Weights of a small mixture-of-experts language model, trained from scratch on English Wikipedia: width 96.
Below are experts of layer 6 (counted from 0) of a mixture-of-experts language model. Rows are named router (the router's row for the expert), down (a neuron's output weights, with its number) and show model dimensions 0-95. Each number is 500 + 40 x the weight over its row's rms, rounded and kept within 0 to 999. Numbers have three digits each.
After each expert's rows: "raises" lists some tokens whose logits its average output raises strongly, later layers aside. This comes from a sample of Wikipedia text that the model never trained on.

# expert 110
router:445558482470531435568491553432530563540567561462488555497516527437557419451489553548570472493462487499491513489429492496517548527516489447563458527571543487472523476447554496423480581515486527430498522530526500557505483537495525531465456524493537529488503472532460487533508479431550513511
down0:508559489499573500512566497428489549498492501501469449474499499492512509546454502536425467489465449489534529557488476441486513482459503556525495502565538474501472532500418507519489487501510502545507546500455530498497597511651531499438481496479541503496494488584465626499436512526489560491
down1:504499589570488525452519544527496525579548517502491531438486505586570457593467540411435517484514579496497498562464467511510500514496520495545498449491502500511484441503502534502479494481605510509434496506466500495476484426525528509505470543484523527451497541504408489544421561498439479500
down2:462502436503548582502514503511469500466514536490443427442535517488468591492503548480506509554460594500501510461554505477451497501535437538508521505423496481486499520444502562540514506466507502478567519493503611501500469501496512501541484516493528428487404527528496504571536415482515502611
down3:437429516564488435479518500506443450482504499497510580537473456467393514506472538499545493500405521495483498431501512567500577503505531425518520458510537565485553517500521492524488542521515511516493490466503481496547468508502450546479527498486474538540479528504503556506612529641538501496
down4:528509500537498508620499510464556515506499538434528506507494568518489515452466532435420462469572484504540568512467497509596517500463509579617472506438480498557523503507509546498430530532555477493480462458430529569501504495500502521549498518490501501520465503412569464521493530485454507529
down5:475472514503486516496489266502501504502496485498404492617473480480497499483481495494498498432497474518489504495525478501490517545508500517463474484497503505560435489498501503531501481447484433493475602472535480500514482488434505456500453506495518473560394492472521496505489536507491521484
down6:461473440423574475445528491451495443499451519475386505581491503416494505478463499486500480539499426534428554517491544482516510437532493499502544509456575507502528554505407534496545537492587491440462530524489483434487554518556497472522427500512512472540484512534477537464464494520500469474
down7:516518508493500486497521496526503581495479525480499582515500415498458462453650491490486526454495515505556556502497504498486509504580539511442521482518441482508582513543523470502535460478492464471502499408473430507514462443518485583503482471520498587515623482495493505503446499466493526442
down8:496497456493550471499426465479595501503492458501415465497598560495530455420516425497526440481413580504492492499431514481475500510406525523531490508570541537489564468529498617508505521531562537432523496543471504496492498469493482477498506512502506486513493485473574426510500511481497491497
down9:479488516493532537479501438602497491478595457499505511531460486513476485500500503529469500543491428460556533519434507549484494512489505499596579491508512498595548535505577492531527501454501490510473451500490467532485520513494522651500514495554495501495503469485604493495578479509524576457
raises: "ing", " of", "s"

# expert 0
router:505457510459520461491484508498453523545463533477547521547563532522451458548522490515567510557495515526536548449451501448475547471485530491518492533512463529555544559544525461541434548526478464567469446542541453497471478481510558540464528452474509371450557581502436531567494536486466501554
down0:506503613522451491434500512571489622502425495487580503515524497515520501496464469438500503447507484505463402508498506517501502496487502517491561554475507548499480483494557512504532505419408452559501527496491574415498518496497528548570454529506496521475500500558495523541464544504574510548
down1:557435502440499526500507505506476515458517493532467497511493487518504607424439521542494501478463496514411483468484454514465504503473510437483591461516356471505500496465509499524526485428498501486500540500458496487472651489509545396494506505481495504498532501495428507439498511535493491522
down2:460469490565479508468502469501499460527499462421524493496486553516496484443491449496463519512501565502480495514457508411510497485543535435530489539514524559473497502495495494507575497540527410440487539496517518492528481499503491457559531515500517510525402497442631477603519395485504582544
down3:509634500514566523522496531491495444405494499496512496542527502488503637520500476513484445483500515482500500498491505483542492458502469499537486459484516509367506465469537498499404470459535362516528502502493505525504472589482459489499514471498492462497507493482462474418500464479506497533
down4:498496477473493582514498511513578501558461558430467545496533472499497528517498525478540491523667495485391497526504507508495474459574461517554489492513468492469464500490506482487481500494449479501510505505409463508501500477511594577465465469492371473477541492508452500482505503439515498515
down5:525500560513505497500549501519521518525513491500428654540477459499482506491500510503481507464486441458501471516554575502519413412508488498585440513486517492482477493443412502628501515516468561463506502518489512541483521407519492548480464477534472499573499498507472506501477494491547493431
down6:482657455500505569496512518522509477444520490535502521501499463502477509515564504524488495492428487474519414455494411580403425493451500529502523512502495491495486502521494518430498502544510499473515494554540478510532493484479490491443604501501532531500506538525509420504481513378468543498
down7:514488499539483513522500521541473515492553519509508438503505653448477439461522519500499479510443500537500510497510500453531488496501518565530486513520494471499522584501512494544606481478505498481565512515633552518417406501504503458508494499531540486574499574499500506581511498425508472506
down8:483474500504539500541499506535494533500580505387509498536367537549558532518504555503515504456502421513534493489493504445455477569461497538511569525521462502513500468455497481503496520545546474517482446498525594488435501454486503516499475490465508498393507515533535506562521482460586515410
down9:492467466532437493494501551487493514485505559532490505521502477565482511493439443481407556508522550501440579465487477493506624505493502400533501513442512528532491532502509489505515516499554525560504511485505352513488504509533529531501506521550550480501453423560457545506477499506496563575
raises: "ateg", "able", "|", "overs", "ing,"

# expert 23
router:537532500463556481524482509512532571539448508493541505495556504466559431498449554474536494494431484492533506517469484518462541549561536491493458558544455567469464510470556523545460443553484451502497489492529548537483544448460480548425436506434555560496471519559467556464524549425438438479
down0:491504493475529485436497503520508516469472498496499405483409503500505476500497551499504498442503456481472491534504421347507512436501562503428577437472447508466494501553547506516501581512483466512547505503507518541510582435477500587543499531482469493503517549582447491511463545524478530506
down1:528444503496452507494507537477496472514483487479500451498571457498517505487556514512511520489488442450507467517391503477522515501404467526489468514485495550476506467535459394517542479569415511511544520505493505498463465430430514398490409507554483532513507461509535447498498450576473601494
down2:513557511487541515529507491524419467578494515423497555334498525519497479554443516504548481511494489490550465498502540523524511481492480502502501482405455549470519496559540498507496508548428500469507535530513419536506531500533406519531487462550487501499510544488508562533533563501454491412
down3:500495455506493501577424543523454559463514548473504622544481465488510493502426523492463502497498539514516448500490538451470460426497516491526486541501493544440527499536511489524502498500552505587494387512520446476497496508500476542477546466502477511535486509511491507477443480654593489474
down4:525503513489438559449518505439542556489543493468389454454488419504500452524557561479476499543498503565339486508505452439497491532475509498536502579452470496496485507562487519511487520463565479483478503489514496474511484476510567466560528452464467494478436505549497498524514552522511500575
down5:454516496486475527485463501519696451514497494510490504526484500484480498504530566410528476510495502506495510444471424519525490544488567512416545487508534528504443500516525480498472544507499524456517494568531382500445457524495498467462473527468464520537459485507457515504518530568415525509
down6:486555499499461473482503534454504582512417512560467401489495474533526468543488541515501518470509505501512507511518513483462518502539524490499472498491538494498478562430483518619427512607477418498522567485504487501501605514489391543497495472502494503472466411499504491482430522460558516500
down7:513445560581556449417459528464539500538614578494452487517494486498537497492432464592494498482503493515506537478542501486493564469520460483504418500456480521491532416515501531510518440486453525476481532504513532426518509508544460497473501490529502512609516488496517507532501503494406417534
down8:555509568523536494497480488488482450439460358426491489533474481484459551510444620595498549492551507517542517514453503499564501443462502518479554464509547471484503448480525502510468564435491500503436512517543490523499468442499558525530429478466445489435512526490489445467497512499509502507
down9:475467446558376490415422465501519445545520601513532434507444482463505491469491490509497521512494455376505539458513510506526543502471492507524499541470535540543490523498493440539448516448491488494560471483480541535473471493525528495437494512509508483534529513499548539510488502413618501500
raises: "ctor", "tt", "ft", "oung", "š"

# expert 103
router:531531500467558486530487511510539570550450511493536501492556506464560436499443555477536492493429478501537506519463487513460541547558535484496464559545457567468466517474560523545459443561482453499500495487527547540491546448464487545429434509435558555501474512560466560461522551429439441485
down0:485468530483537509528478583402479522489547447505486474510478554496500485512551502499475459558505446490495446432495496488491498511473552549490489504494499484375491484504564540549540424492457476541442507501579477507523589467499490500510523513625521490478516494395447483503425502487512509460
down1:511493457504382431540506522497495446475453543530503500541502539493517499496449561511502506530499469436580487506353450496467531483486502520541551493505463459498502551428497500517537505478546514618397497496463521499511576498424547455516521528431514526503480503502502474515524500500465509513
down2:492556451435520471520567566494489518550501474484511425495572530504527478440508509497480505542546468469506476519497438496548480499537500481495506414446573520454486603527452510475504488487428458508516561465486476524412432468528500588492422521477563487435526529450492478496492574504503546480
down3:495499499426517606525538496507516424462498504472467503480583492386530393503555532461469486560506521583511477505517435476470445506581441524530449509482479488500512496509527521497454516507509498480554496497486492481549492489448485599500506486500462491489511499533501453470421537500445475594
down4:533496494540491507445453584505476449469490470536494523500463499595445588548478471507506488460464497446518463552504507451552392470527460497537401446497549439490450494567505498506513500454449534526433510442548507445498504488533538520493607482484453480582472508481501470483514470487487514480
down5:495536502515593555503482505503495543425552506486509486502471450501474487407529558500470553515469558504540448516452485506503456504490460554516515613487412598487515513437545480482558506499506502452429561443496546486583557503502503451488455497488427418521459492501505511492500477485497517541
down6:532497406472500499511452425538488532432530531480546504522434410527456436463504449473455426506493447541493499523514482441527484414513494442516516529477510505489460524491645455494502493499500556524553444494460497463496501491450486513413451545480495464559494495489509526520470443503449478530
down7:509486505500518491490502477488433514508356462475520504502494605522492499461494491499503517467397529523474454446511486471465440486505519447526538556507493453504454623486590506461540553531450483430544412481501520490523550407459497527468475499506467510495538523504555512503483520515506491464
down8:534486500537486524450569515521525486543606445492480516513457373586526498497513491513547495523501534524465483462442529506533497418505478417499496497534492493556514495600615540510519504504495578479586517503524500468435494509485507491554511464492496505562509498535409502509463481513514499496
down9:461537546533514506572503525481536575515492488508487662482498497478598548517502498523537478553468484525514445539491470504577507514503497520519514489493458473564498459429532532488502450576507517467406465577528504469397426478519488511534492515514492521540564472487452528496497492481515505464
raises: "heast", "ful", "ually", "tained", "le.", "tain"

# expert 127
router:531530500469555485530486513512536568548449508493542501493557505465562432502447551476533491492433479497536509519465482516462543551558538487493458566546456568469465517474558521545461439563486452499494494490525546539490547451463482542428435510434553556495476515556467557457522549428440439485
down0:546567502492494577528436457505512455519517508451455506471539484607520575533529433526518504483518528506591424582526489556500493479548500491478494526532453541534494427500495467431507467518508494495517518502499509591471423482509545520561438488498457519506526412507542530504515460519457581496
down1:482529500421547547501441491523536505467510526520497504446544538593510495540499494496412550475608488525425531454498438474526504486501441484463522470543572465504486519598518532487490468462498497495578442519516514501488487560506507485503503407437423456498506511446498485468537462464423495459
down2:588493551445470499502499483517530515505492529492502567464497501477528544474534532473575426481493502498514529494502521510444511496500462523475453546537474528463538493547549574466455571427498503435491427496430501484507483517488516547555472407494528659455467498488463582513483503474508461517
down3:469428494535515454528508500527511532600530535516445443549449510506537504506479496515391529415483423582507586476454519518504496505496501499490509568523449495386495510498436447503524518540495508494508506476534499548491484431484486487495537536573527500470508475498464566518519484389461498481
down4:495476517395381566511429500491507493511496499532462488449507499454530491527534556578487532503562504500502515499495414485452505528502420518455479472569506503519479487483521492503501527528446500359504497472519395534572465515501530452458461491498491493469527537503513488509575428497513508498
down5:459506501541480490495492589455497388499560505525517462465500505598500440491502500537560487460500489483491477523486441501426471517494481518530444589512504494441448411429477499473504511527506513496478483472497479519550494537459481486534515504497456504531457334520500475500491439471478553447
down6:512503519505550506505542442510499500529624600509507500512455494473441507481504500523480424475428479487427486504503496539482406505403500489506492439423454460436531515520481485541575538489484436539521483459469455585548513559495544461497503474451468500479495562511462501488516529554518531533
down7:501472568502508510513489499478544500455507464520504537532429516466479555533612558467499465486501481494493471503544499473489530582476496406517488487489519477505571566510605501580479496518527490501511476538539501584575511434465502442481469519542612503530505496476461405533488513518523471542
down8:504480508497415434536509504506477533496488481488491516468587474489476439425457513505584476519512485531486484503500497502445487519436529454492483501499491487505480490373553490423450499496456512580494491527472501481531574447531581594423435504477478496514475494497501518497499448499515397572
down9:502558476485477514421550493409505509543487451466485470470534516470523487531429500389493535493405521492637448502518500487495534527436499494532473501541500554530525561442474481471503470500522500511528498498480491508462536466525535442568534480516457530526584509457504415471438501510454536474
raises: "]", " States.", "\".", ");"

# expert 85
router:447583477458547552497444518495568537566449528546540536536482578515518525482526518483550520497521445462509500462564495500458559499487544428550522522539445527482510493449578519441484504532435510552528516490476479492504534437489458459531540545468571562555495485555484516485572518452471467423
down0:478537566514520492417478523501494430449506487499469553490498479504498502530497590480543503427489441505413517490500524542500503478528507497535376549536498485522479442522558528512453430524500510461455538504501496483586524454527462580584438402442469543497498481544503468489513537518533501499
down1:551453504528471498512480567505432498511498475612500621451500499497523497365484505496492432534471416580492510484510489479499484437474470469496532480525453537532515547577473493480518545495491507486530490562505513549528561535520494603571463539524487520485492492486543525521432500503499501504
down2:480507457469531590491442480484478471513500507434495468514482515513481493498547498528547575516500503562501462498457553478590507583504434501487488489504485465458428560563462455513503513494466396555503511478495482436522526472458547439510532568510468475646492432530538507515523471501505494479
down3:501513471497520530516563451435442530532473509569547518400526489494518489495626521504519486497503458438532508492497545454495536493468509505507517587490499421498487441531441513527498500499499491448516548518490499511513489505383506497511498498399494494473538491526420548420500598470516552478
down4:510570502490501500456506448473549520529507502518445475512453503572415589530433494493500505487449541443571498518498502410582482487457499455563499503554498553516514583533486557488511463554492560593545454443482457475494499504454499487565529495486445449527474507514507497530558497481492517419
down5:494496500501505503513495501541588498555516452469512395523416506506499510495486476490493510487495575516532408475456502493398539494546507533501495536606505490529497453487513489497482529567401468487501537502497562470474481481510515517482482521443481434500508541597494495501510368465545511542
down6:545539502498546488526498478515535506514495445473461483499498518468503536501564491500444397446438484492546424499488500487561500621440569502422451570498465493501480520538495548497460503573495426611514514496539492583542538505526467502500500484494495491497524473475493504494501478526565602525
down7:489509526485536512441473494428500502548496466505609568519491503522477493504400521510532483492502448556483390511517419499473541475499507519539512497580502507460554518486505462527482560566482438489496476495423520506519399491469457509528499537493502570504504496497421502489544482503473621510
down8:495510555442504537527497499453500480496479524398531493487500497433501498448439467510502442491464448500469524480498502516471552467496459476423519549485621468374474500518581514496502483489486503508462538469520622486558492523495532517502607478414500506492534520523507556499486471507495490539
down9:533537497497519579485532532500498499481490493499502482527410447472505548544447481422447491519491524503500565501572552466533551587536467439497489518516501499463519498467495518499538471481473446503510539499503448601455415499494502531569545466630582454522475459451526470503444500492509453514
raises: " and", "\n", " from", ")", " =", "\""

# expert 59
router:465496454517513497506412418523543476558453466531521436520487566515533594479460529528505490485498491455490464486511440502448552520437522511528555481501515456447479495462562527490567492469525470466486528565553549456584559510513453518584481541458577522491523473504466493527579498435481456504
down0:542496371503509495515563546511507493591509473485511499479509582516540523471516500509397499553512503535541502468520458523555478487510464540498475415497438467430518498505502511491490510487510516500537418421501571384479455494504454501509533510562433551505532474478496499487493458471541570464
down1:522489500459507496505535456526498526495493520503594535523428548484462451399509464459516456492597496497556460540501462456489507465537499504444524507496436552479437511537548499527498373459500496487500516563445454525488483445462506505478447513425440537543454479512563461519464531417520510516
down2:475501487526527497491543566492466491537468473487467525552515536497501538496510481476519495513533498526499595474529564518499452486459548527492503499421495504570545478486481517492506466528582493567485588425512487509536540493459431575502469461370493549508558505506539421516500582491505501399
down3:510543452543495506448483561504477483482494504417506488481483492450461496530497494513464500492530438538501481484532523535490511501492536436497609495509502534626509458506548491462500488513488539490485533463416520502502516540509514507467581421587534499408454496567446482517513493509508529364
down4:522489471486432451507477416497588500569488498487582483498501434503466395500491475389498475500498439511494485519547480494485509465399485436503504498470486491512489520501499450433510526508468475534495511489510460498513418516536460496499351471514516573487522506477511479488557548494475453515
down5:425500505464502512495519556480543516515486482448539458605472484508512516541473516485470423492491498453404495540441534505460511539489436483495570550553516506522632555495425456512491496488530500528556555503534514541568495538538528499550442534531517565519518488551498583459513498506533505539
down6:488603456501496558535557501498492508498495499516506517471518423492470428501501514501490518394513502497475608509483533579568489496567454503495459524529495529506483515498468494481540463486428560520517441508436447439500482421479417452438543496471493475516527556578501494499575501484504520448
down7:492482457559428561473499481500466493508561500612499512398496558503451477575469510582507497529509490401527525503492549483502516448504558477445441484520486502497493569522512436494492539530502518482472486562470515477493509540461508499508483496509595407512479453551459512504463471496589499445
down8:342544501491537520605490465501510578512522477502452498533519506444512501512504469513504500493520513483468475474496456500504435481500453500478490473519495514500465491511390527506491440503485445536489554582489530463514500490482519469501394499517542500495500571485521518449486500491654507501
down9:415495513484525504525559506503483490482499499535472500484500584501496490472457587483501559506429388600482492492483444499495488458501606556495498464452501487491501555501530479523509488505452533504469502483526508498518501508496537578544516431484495512525412497553483467503346490548478496514
raises: " and", " in", "."

# expert 65
router:477497456444514474542468509471587490478516544525538517451503573546496482551514525541516496462453502476548487432518449505484491574492571452572479489541463497450445455468516518502463505546442498546494555573470532419589519506475536477545425494483520486417558459471452525555515560476509475527
down0:569495437436488467531537487515463500575503504582511456493482485470503500511544528542501551509524559479522504522382483495454540540509487542499457502532592515495505551513478503567500484480467478500571490530494532497467504542423449522509536545506509493498500530527533407546512519425508353501
down1:507498524515500527491490457486519498440504470492529449503472531478512519482431532459585508495577515574610494475491538513536512532458494516463529504598529527541522485469500516482482350503591366520450529522517556489506534501486425515487493511500510488542528503558517501527540524483533496472
down2:494517496551501517561495507474457537511492526452516480500474474502490522526471534441575485486494499416470394500643485500503567525500553402537471460468488466380444525487500521486468472483486464498508501401502543519574476511534515471432497544483527562517529496486453506463507485484495491463
down3:442483489502499520405560519503547539481514551585492483501552516599488464498520507479444468500534541508510495503544531446507474501503480489534446515513498490475480474482486490504558484501481513463467541361444484499524572491443520495489481400623475458496445495475485541500434540513435529485
down4:509523525503553492484479504508451529487496505551493501434537599501465478448501443505451535504448503621509496485502509500496561505528518550484489548440489543438527474502416463497562537427473500501440487500480393422524501386506454493507495498543492489445513484502523418537440515524520504472
down5:495490465550488569488463495550497408478491458513534487423496538500458490495453502585520609420586525472503499535497521454529569508490512547504503470499502546487511503496450476516522498496537548495443644460498499453502498582485493508479493443514511443486482549508498494503511570561502474570
down6:421502513376533486463556612496465499500512492435513437497455537528498529546497452479499500498528477542498467474492529507501470539502521504495494502506498491476615507556492500535406401515567505463539510538519470386488470486523485507502497498591461494485502491490569561501475506556500499516
down7:562511493470478474480434501509543515509501518558563490513513369500525487517508503518529509488593433489548569517492453507501510493500612502524550457522463496496477522497473506589476496469500539516503505504632500517528438496397467436495561471515500503479482456458499500480426558495498510504
down8:511422496545500496544532488469516446522511494531470509532502495510506495504552475451462479474465547582499460510579462524497449524461526469505484463473467491494467521443525565486519519508606508504555488444529585526407422554504564510500506577493477518629432502542497448489500488503484450538
down9:422453573523444498459497536552557534500456554513501488467495507549468470522441468501413497521571518485497509482495548499508531500546572521557480506625525496445513509498477506465531575587546560450493497512466506482499486535491593398503516497508444538483495493483441540454492508502515503552
raises: " and", " with", "ed"

# expert 163
router:531534501468555483527486513512538565551448508497541502490555506467559433497443551477534492491432483494535506516468480514461543552559540486492458561543456566467462512472559521544462441564486453500496494490529544536489549450460483540426433506432558557496473516557470561460522548430437441484
down0:502498539496500500546515474531426547468561548465549584512488480593510554504547499507496510498503539497476510483439531504493537522440502399473442498491469506459496508478428535488664499490477522515505474525418500532515523489510486515474514538432503514483547458465514561501393541492489539463
down1:506468536516551500474502542520528569536555597527500532557542456538581448567522558484514499500497500531532506479516493427500509502518477541547487500483516549385562429503557499510489475545555532537384490516511482466432509488502553573497517491485516520492500559463494532510498487500572556438
down2:524502510552454494486512493538493449500507532497530509493510483450561504498471470436480517441493507539499491529447523474438494516559546464559607509486489512399588483488490442421448493536525466488469514441482483551514486572536461571464452445488463516488520609570461474450545552519463497500
down3:585500484500502491490539523474447472508410501420486566375476466513543431514457498520454459540549564494504521476505516523527496551492547501506579522518480493476340527496508468525517494487530477496509499583508498432460499435458508462429527530531504506441532478472464499474495520505516501498
down4:492499429556554463528482510531530517527502470463469554499472525524500472480485508500506514442491499519507492431500431643502491503524462428518535553569507513389515429511472530508502478498538495468556415605460560443476514513533497470488432487449563461505487525501502501547479500477492509433
down5:498482470490480504499501528491500501543492512491481500503513595488571521455470461504573565472660501528432565459467521446438466477475503506526501490614467551488520569577451493521467498487499505512563515474505489409517565497538481463442450537497501505555467507505555503507498531479492510535
down6:547488519500486564472450452375555469512494507503538482430466513532496503478494543549475508487567476501482537455491563602489481502478557498562425497496492507501517515459538503476450545479466466514500501501500461509447499509489562493427467425553463595486487516478506454510495583443400479510
down7:532602505482525487479501555560513510520530477497509484441455518486511502492463507528584493494440506453460528428564620529490532553538518472384500512455500494486490497483570479600509510453465478472552501502512507503393514459475469502497450453502518525486500483459538524481436516420500509536
down8:488492507471456489550445496497425499474514469547492566562465493581484539513534494490494484531556378486430496448515448498526570364489479525436426486410524499498518513511501459519496496501449489563561550473457508510498490524497476472497546479537538438507465433492519515475523498468466553491
down9:471580447485525403505493494502561533493497501496514510592558478515454493500438442526509497505505482501452514501545589507454470523502549548499440512502493502502457603498509463487499493568493462490494500493468516567436515525520507527486427452490445455441453504484507620531488528399523456498
raises: "pis", " medalist(s)", "thlet"

# expert 182
router:474455498474533474494465456533438441524490534544486516542536532544512469529568531552560505559491477533534536452519486444523540517443472493539513478472458463522558535519428432505450551517539476555536443495524472439458447456540553491481502425478516485466565560456463499558552543488475595556
down0:494501517548501494461504578485499499549489338472452399500485502496555526532484496526585431456584483478470488490495498503530502505425506507461495500505524500529593492447519619497510510506531522503449447498507502506546524501505485491527499494499517501453548524458500443501536506493543476395
down1:497545498501449499594498616494443554541489497501487478521493510428501500521473512525516532439522544477506474496507498472446462421457547519468489512476486501465422424501509550467524466503501488444479499514430502492532518496498505432532467586499414451469588448529498479600497458573515505530
down2:499541492629495502536547512534526546540523516501541545502429468495428564531518505500467476481507492509502531475495540521483467463490490516489452468476502491506429511500556436579604492500430481558493574396508500515526486437544542517516431476493525542439465505497465428551477451523457510472
down3:559482604448515495500493508534501500500561498521551521606535514536418517523493584501502509512510490467502542529498455502505569501493524493496463521505511470476498605491449488459478440497527472512537491348487511499429554557503460411477495502520523551545485483529502500488514405493502503504
down4:507459567512470514507524440470553533500529421508499539504501536572517575476499491550499505515428497476510546477514466503508495497505518504496586523477532407508526553426424479496598525481461519492487478499522540482502570499478521573458523506500528498508507482449374534456388500501436503491
down5:472494483500466506409488522497517502489504526520526463526499470506484561501449423516503469498476512616504440499506511513503402501543498493399471459479476430527488448554494448527493429496474500499437587497585495530519533525488505510475531509479594495541609566486568491500503487549506528496
down6:546517509524380501509517515465624535499474473416496476500429518491470404495500524506500494548532532503564427512486498598503460486535492510464499497598408483487536520522503452494495447508520480507460496560524475529594507494444487486499510520521490498480500539573509460513514502496452427500
down7:493520457499513490491449507518446381514540513508461520501442501489456504470493510521561525547500470493492512534519507446493494499526435522513492502504445470511523504528495498501477498530513346524527486439582517503478473540472471497503468468504511477522522497520474493519508497481279521504
down8:457454569456462502645492486417484453489443413489526457508456476501461498466530502503535462500486604523512477499549485466482524559521499526451535542501482512516494503512513479459529529483525493420481516501508490495585542498503497503453617501504463466477539522545592443507500453501532487539
down9:496495511391546456511495473476469468518501428559596451424524532512489498535537550524515464507508495495597468454548472525501468582526476602410523495455497498515501504498523549485529499488412504456502488497526547489454422466607467543512510500479523501464487518471548448516516485503528494518
raises: "-", "|", "it", "-p"

# expert 191
router:442560536418529515529450521525558462503525440473416600501533512514520465505449522489528510475504526443513539423581560466511522531525530440517514515535505485473500462443526565512515516515534469542526547488421457539447507533471467468436520498482467497494533456542453574558518531495542431448
down0:522519496480522500497494523540488573513518414460519583556494470510481504494500562587497482483532431476441511491484607492525505497510560519474400550494465497452544519499490494499509497443516460490497383475564435492496434466516503378527492449548517503481568521484544488519488522518468501503
down1:484514499508466460565507559456547446543499503504421500525435450498530475531462491522493493503486501498463467550495537596493585531488498455453505459483499508486517620500503423523518561555548535530500418508413519560493425505527479483575514481487529492506541464410480513538451516476493446518
down2:521490540548506597503549491468516494512455480500521446591486502486467480501598439532418472495522510473486497478490476527618490507531511444579470504487538454479534467486487616480529501523506524477480425503490479522496489518466570464462555496601419475493521506451479559500471475505497489471
down3:462480506421549503480528502509488497503482493482415495509463497506484574556434557526490482485466487685506443513551537479512489498502509480503506498483499528501505562486487517476508439502545428531506492492444475491515504518499489494500410574529513474541497505604484518445501452554472506401
down4:534471476588507494487440636516502500539449499519466502535538529488490385527429442500439477496497603479514478534500502437500505493536462436500474497536497505484494506494520516541475530500572491492517521446493457585446590508513504507458507542465496511463553510462490469579463499500507498578
down5:494497492463500485474437500475510513516514543507501468488497588527457507498500500428448548512530500458591578478498441518562463497521486459512495486559479497401502509472529520517459398464543552430588477487484439503461520517503490486566497511418502470475561536510490478466544502374478499537
down6:476449542525526535505507505539562507577511496506539503526462483398555529444422501493499501442507492517531505525487501474491476523576382457523512490495635478492536516492602508468507492531591540582565477466487483493556491456495504450434502483544491508531514498497467508445488499518510520519
down7:512500438498461488497469560390481500502518487567477566518487542482439464491443578457520519547499548522443478497504504506469507463492595481500419494473563558494523552460523456443505490545464519475526525493591523509486492431508444484526444525525503522548509496464425502539565517432493419491
down8:505489504494503491499457455523494530502485428518518522492532468500518469602448497546446433505479509548624481520573484481559484511476460492559465534516463494463501523493440503498461502412557508604525513531518496520472409491488551494547474592577556490508551497529457554489534494485513452474
down9:515412512483499500334496479500558465502507479502514536577505502460514500499499490571543502577502516507460528466500466487486489533472505395536444465524493506505550552502576489501502515500483584521493519460513424506516486458478519410502512504528529497505506445489498391432501510565466510492
raises: "er", "ac", "it", "ier"

# expert 27
router:555432507515497469530563439472461516517467489473475445561525554556464479559536525531473453503490575533510510483510565463477518537460529465532470520472491462563517537570426511570591516508587475525456496492552499441446474460556544541469472533477501474502494573539481507466419508473509533558
down0:407556504520517490447485567502525548412497496497535451506450504520565551477501499531498503505562560470480493563497553520504506536498581547518620476500484514544505496515395498456500400518500530495533462432567454504561457509509479514498577506504490523454508437474500512499490503522511429495
down1:491495486498508509502509489523491469504496511480493516539454466501489424499518431508502584494369500460474487494471501483506480611483614500507543539469556501486505517435452501428496519535493505492570430451587504509487415493508487500491493557501550403500512507500508524531567498437442555495
down2:498492506483530477478464507580481500544480496470482502490497492548550528525537476532497507477495503396554513477633502468517432543512526511510480507558476566526495475537474478576342521482499499467507490478497551414517497507517614481515460491484483502508542525473478427551498489519440489476
down3:484502539481529548455512501488450541488499500534473459471501514492486544504407519539429509598489507496495508497485608436541553439504553498465471536514491539503560457504462505497621448500455508438492497494503557499514445524479499505476548479494363485449517528499560545470475511543483466555
down4:499509515501496487564497535494469504523493498490513485517500511501524515495519503471509432528512558496524380497578516606498491608451518501506515501448452490490494423474504496439481496499505470501459492536501500509428428390501496536422394525488476456521526386479507440500496533470542481482
down5:507512477516564497498492539521460468547527502454425525523529484502434477493497513507499507501545449498475549432493518489521430569500554539543545494512416548461499503504498605403429548515496503517458494489500450495498498500479403586408537503392498460504495520487532540507511517442444504484
down6:443525543501501498493504542506496489414528503502499500470480515535520500513501548502500481546532500500491486496364505497478479487513480554515525418483500590450526521518507506511386500587468508493508453500531496521494626507498464512514519540456479447501472640525466410512506477439489501480
down7:509503502483585508499469543500365498484431488475540526440484585516485498496512499543522467515397551507427526514534517479560529555490427478520459478453494488500498505508480499516506464538495513356501517502515501476451499497506433542500464493406488481497481509530488569435573501503502529484
down8:538503459587542508499489434467511524532520492501512497490570489501516490626484490512507501548476569603522492479551541576496494588521503533505500507474457484578498631479471476508493486523504499500499552492565510532483463490582534509502509500457445555472481462596492544498508498497489501563
down9:568437503547530502550486489479499447483552529496498540505494450494567505529524478529490583505495472448426478504497420437499503502472545547509493504517432506545484495476453620502509468443512442527533497646507492500583491500430538500488507503475501548465516522585500476488508506582497499496
raises: "\n", "er", "Ar", "A", "==C", "ason"